config.toml
d_shared_expert = 128
hidden_act = "relu"
normalize_top_k = true
head_dim = 32
norm_place = "pre"
rope_fraction = 1.0
final_lr_fraction = 0.0
max_seq_len = 256
Below are experts of layer 5 (counted from 0) of a mixture-of-experts language model. Rows are named down (a neuron's output weights, with its number) and show model dimensions 0-127. Each number is 500 + 25 x the weight over its row's rms, rounded and kept within 0 to 999. Numbers have three digits each.
Before each expert's rows: "comes before" lists some tokens at least twice as common just after its tokens as in all text. This comes from a sample of Wikipedia text that the model never trained on. Tokens count by the router's weight.

# expert 123
comes before: " |", "m", ".", "ur", ")", "ip"
down0:454474545538542518475476529485489538507443491480510476507470509505473499501521517483466503456498512508470482463508451523486510515472529505498467487512469508439490493481496494518538487439459482471507495514510525459454508522524453519504501514480461510480534499501458517508535460526479487481484489488511490503489511521519561502445516512500520517480488503508499546489502482482484495535522
down1:463465471513523491514507476522502491486501538503528489502508514500505472503481512498512465456526471531542464485457532501528479494480489464523467534510467472475502488497451498469498524494529499454512469521525514491463463505485494469506521524480499421486531456510521488477529511462477522460536505496479449476512460524535507483499499530465478503524490494491511542507513493509549482494543
down2:461476529485493464509513546471475460517503519510478512511501529473490482521522512484528472487557467480504489506516483491541479482513545486516521489497489475515485498535503557449521499430501490482516422539467480516507493493515529533490492544489508486513510484487497460499489483499518483476497478497441493501500529516540453532514473506523483493494517457508531497502508451521506516491540

# expert 4
comes before: " |", "-", "•", "Q", "'", "["
down0:499488484506498493496509502527564489506496463544490498486475514534477483487536563489462502479517495497516519482482526478496507528508505459477501513524508473551517505447494502500495457502518494548508488476568480464496488487572516491483488476485454488496492491489510461526474531496483496537473537476538473500516481528523506495479466472461528490491470497495486541480480475528461528516464
down1:533506529492519519478475492522509509491479508471528501496491456543450517465504526521503538491519494455487487482457513477518498475477524508499483485511478483492514505495484498519478522511498476507517488520500509471489483477483459456469473508526511507524541524481521526528499521516522507452487510544485504491533539507459458497472471477451518504491573544583535489474538493521518467495500
down2:478467516499498519504506494473517501487446484467484492484509539528504494501534479513455470499513495507525486542504496464512497452496552477470490516495515467452490491485477556501557511514509422522478487480516478520467473497484425477510512522526519514518497492489535528484484494496503486540488456493505516489512462472518464518522494488467528493500528486511499528485543510491530516550532

# expert 64
comes before: " the", " a", " an", " their", " his", " well"
down0:501469515529490465454496467494587468519495526516472480526526477534501532515484517490492491486481514545478514481477517568531439489509501467486529468472510464495518465495551489507535487512480550480479500500488529498472500477501513491510480483515489494487513470518513518498528490511495539511522513488487527513497511557484507533486481512539481484499504545481538541500475472534503486457510
down1:476527478491544520492487529521477498488529538526510448502538474528510486530532500469507534530478484516520491507536517496451548482514471507497514518508561497555530479475487533506482480493512474470523471508531514485497471519508448508486493506553482472529493482503523477510532510505474481478536488512521514518484491519428499537474510534497543521523470497494495490454514489500511531517458
down2:506533484516518506519504516496511459515553512517512516499503521497491470504513520489529511515514473476507518516509508519492469481458490510513529491438526495546467528507515486460548512545482515527462516501472493481503529494501522499509512468468491526508479519551576485476521508494474511456542484540514518494461480500488464516464489504502525482517517524491448533512440531488451496529529

# expert 33
comes before: "ro", "al", "ar", "le", "li", "lic"
down2:489477514518482503464476500514526525495479489518496494542574478500478529526535495479526511513492486458489493508518520461517486514502490556523485534490488480480470492500523514539521527496498482486540449481480531486472437488520524456500523503551500532461491495472465508492490442529493504492539515541485495524508507471548511504525490507481464487511515537518505541519536522478529532479487
down3:467507536535483485491475439509446514459532431489509468548468518487500511524495484509469507509547462502519476503536468496458520508489545519489520569505474495521553522508496501511511496516503501527510512514494486468474508491510502484503504536532523494507501479508508499495486495497524500494532538524532559441509523451510509489518485534489488483488489513498494441476492490480475474503470
down4:473518509530535488456486523516449522538449499479514495505465534507513452503531487552512487510515507524493491524509533447478456450504506506482507485530524541530500486474464515493502548501532483512515466539512512552511505496526516486506529532490454509517474513463523457539496482491485512495496515489527512493550503541526491494508467514444493485494461469504524479508490502508523464509502

# expert 97
comes before: "s", "ar", "ic", "ack", "ary", "al"
down0:468508479493541475469449470514518512514511472500506546461507503503501482542506496504526530487527532494522516456441496489522497519511448471493468496509487531536471533482528448494529495453522465463499524546489475480533510481504481475446513477535493487519501534485502525557488474514458509550496489491501511491482524505500479519480473486479529504513478496473500472468496517502533529495461
down1:476499489528475514509499551501502527505498505521510514499518505485512485501550500470466533488469524486481504473524408439481446542529467555504532486454472508481477549521501484523531514507476520501496516502515512525485524539494468491504500502519521515503496512523502539516544494471476481496524541523506463512537507526468503472529494533482450524467500458489498496480501509489494507473483
down2:533475482487500495519491457499516478532497538508462482507494506470465484466453540519440488493482481501473424504463506480501491495484471518487486501511514485493518527550482528465476509478527517488520483517487479492493494508463468467513532507518516511486481483500543501489456544496514499515501503469449478538517503494492431526509461476531516516453485522526464525528524481476494518539516

# expert 113
comes before: " by", " to", " the", " in", " a", " "
down0:502495492507498497520526559496508508504490525483499477440448506526485519501495483537523480478494503511474504528511568551472514541489511478531495536492502503488506478504495453498510475461493454479515516479503503529491494483480505494452513522474477527486500433468505521484503480502523494535533474476522532477481490467483518477514563446468493474523515476511496497506528490497551477547480
down1:494539512467518457513498537489501519504480490485511481508491505547509495486525476531459515484570511477535512516446490474532514474504509532526491506541537530501509443460522498498441522487499458539486468478550493496529487504552524505496524474492488515488502519508496506528464472512487490478519513466517477477499507506473497528452495492555456511501501509543538528502498508466507491506467
down2:481438530497520508508522479522492503483478495495445492521501448420514459531501500504454489513544511543467497501495503506537536464496465502481512505526490495483492505525477482493511485499472554545531497515481454471465491493561505524543509518470493474527503507467532477502555500490492458512517505521517493540484527479508527505451513506465500486484496481489520507521500497518479487486495

# expert 92
comes before: "ri", "la", "op", "re", "ub", "hy"
down0:412466521509509495506497492543533513493453445533462543531508488525522514488500523483502490510534488488503542483480492536481502490497472512473471524481511533527553494478553519536482493480491473555507522521458486463487463495528520498479520497495517521501560490514528493498504470533480511486460484528511535493502500490535522525483480514470514496493519500527540498512501489476517486461509
down1:543487501536533488546496494534511514489526501524513474506512563509487512482460454518466516474511495482475473498483442513563516470502516523544519455493496509483511509504503461502528485501491523485521532519508539504483482515487494488495479480453497540466480434499504516519502526529515525501500484522494464460479497508521513473482534486495461514491529514531556514535492519517482536477458
down2:521488449453517507511525488514501519491507518497511456525493538475460468509496458517489539498478478513566518521514506483486502540491532470525500499498496479516490543479504516496524528460511470505513514463504492457501444497542476547490492478497477525517520451472521558513518479514464488472497481483477511527448523502507550483525540514505476480491486498475497471476497470517533492546488

# expert 103
comes before: "s", "e", "com", "ad", "ne", "app"
down0:537474477503483470503534501521479498517478484522495535532457502529551477470517467522464488418496432536453521468471522475526494479522454512504494493477481502506523463488471519527494473513517504487474526462502446496509495513513479528496526471490508516516521477491508485469534484502458528520503486514491472493491483511526493473479508494506457526457495521479512518476487519544527494521539
down1:495517507518478511521497499487540469523480502463526504474536477478548481506486488485507520506513462542472473481504538536491471532521498507526479493447488477489487500527514534488491561532526508499482492511509531512439488518461533527514503517507515504526537496470457485509531481536509517541532471513476494572483523508542517497497457515522519523523510520500539521479541500471491482471459
down2:458484516510568502534515482527485497488492490511520484489524518575548520512466499510534462493499473487495515478517497496504508478521507529495504493487490509503501483475486455447485531475486505509500465498550482489493489500498507554492528506471454502529523486466537532500499511485466531504498499531457487497529482478490511504460493475529470479491561483510520540538525499514435536521530

# expert 165
comes before: " York", "er", "or", "s", " Z", "ver"
down0:553450541473523535538481479500460513483485477514483502475526463443489499507474523485468534520495479548518517485488501511521478509533482529511517464542534502541472501500543501485482514497496507492500497516495504480422481495491496443475522463524481466520485487495493524511492552493491505514526477478496495516504443477504490519480549499508464469539521471479496533516479510487493477527489
down1:482522504509526489456464462464501503498492484534489517506456503512460513493457483502480466493522511486488511501493498524435486488457519551513528489525519497559488476519487507501510500485496483519480484516458472522504491507502517505494515484518468489537515517476492472488546519468521468505473528439532550466482469500511525448511467520456547492489495481556505476540485496514516510527536
down2:472520546504482467526514485516477540456487517470465509504518484484493527523503497495448488529503489493453500497536533523525503514476514472533518478521521500536509476506531522487511491505494527541515442488511476517508461479522530543530508475478472484520483484475546483546513522543510485468500488487473536461494520452524506541474533494526513497478491525505521505467515506493445468548525

# expert 191
comes before: " |", ",", " (", "y", "n", "'"
down0:487488467467478507513531472487487536511479492524484464481497469528457520511498483484511515476498513486544503543491469463467481508515512473475523477501498503516499561489487500478541523523495469506487457516533547495527530485479465501442530480520486510478501469455517569451503479457488494507504483453494480514460474507495508488516480490505486521468496514562499497455489516538477474496506
down1:484465507506522508512511475504516482530489485517489537470468476519530560531492496501501511519441529498518471502550503464504487516552548501516495491534531457560518515460526509512457489495498546486492504472506506481517475479492557515463496489442502503487523545495511483485466509487524529503469489553529475528480516478495485537466526507465473461503485522481499487503498488511525498487521
down2:496500523526534500507479488537474523502505478492495507500530503481489499513537560480516526491492505554502484505467500458494481469466463487527467496512514492479507481552499518471524516459484493521521533536463536494522474513479512532533519536513503528474515519530501514459539486518515516500500478480523513491496548466502537516510482446560527497473516471525496504547430474495492538496518

# expert 144
comes before: " to", "ter", "if", "ed", " by", "et"
down0:485478474515534493448492493503511518482493496493430483516474516540526504476492518478527506522499535482512511461499473523434499508485500508506530541512527523550486498502498489467496489490500501463518542500522511515483486468491506480507530505477540560486489510458472454492508544494480468493518449449502503494526488501513547526553539510497484534491538493441518494488496511532497516486472
down1:544499529493453499506506515498500492484529545468532463502506497481490527471474516503482519521471478529499475488514497502515453495486453460472482500534464549517499510550470516488508482469548454500509504501499469510538537531506519489490490513495502493501439505507536482461513479483500516510463490577492533484493495501465490497549499522509477483488482525529515529449538521506506507551480
down2:520496468488498537472488511517451509500487481472502487504497517506500510531506534448471511494530490518455465498447491518470494532496479477480508518498481475528506511516545485506526461499469455511482476485499501484500526509453502471470481556528493502508527475519488496475494545492513492508482429522500492495503515505521452495510523463447474508525421486493513525471484504532512526554486

# expert 39
comes before: " |", "After", "Release", "com", "ad", "#"
down1:494480498500456493461491493506555496521491525485500501507517447479473492495525507520507455495494486458533482485439502520497495528496467509478515504562489475492481498484494486500495533568457538438458490529503537466489497548511508504506495518485520520478505453524523481515479489487523473447529508520507486505477506488507524493506473516514450470507499526505478478528475489463473519446522
down2:474441528522489511531477538504519539455489512525463496499450516490522437529556547480478494497478454510539488490500484517466489497518501486508508504523525513529510509509497496444509509536508464495484510449495536490563476490533470492501499519480501495525481481468527485494477530506521460449478473505532518502511492524517484500447517508502473514487510528449522515487487505487498512471489
down3:490558487506463466497481521534460477492528489547528485509500472508486500509552496518487478494544533536510528460531484480486552525456516524497456523490487475460518468511503501485536481510497479515476533495512512491490499490513544460492544510522454510523510516527488472494502506494488459486471457498509499477462504480497481479469484485468503515502491471559487455534524490513537467460496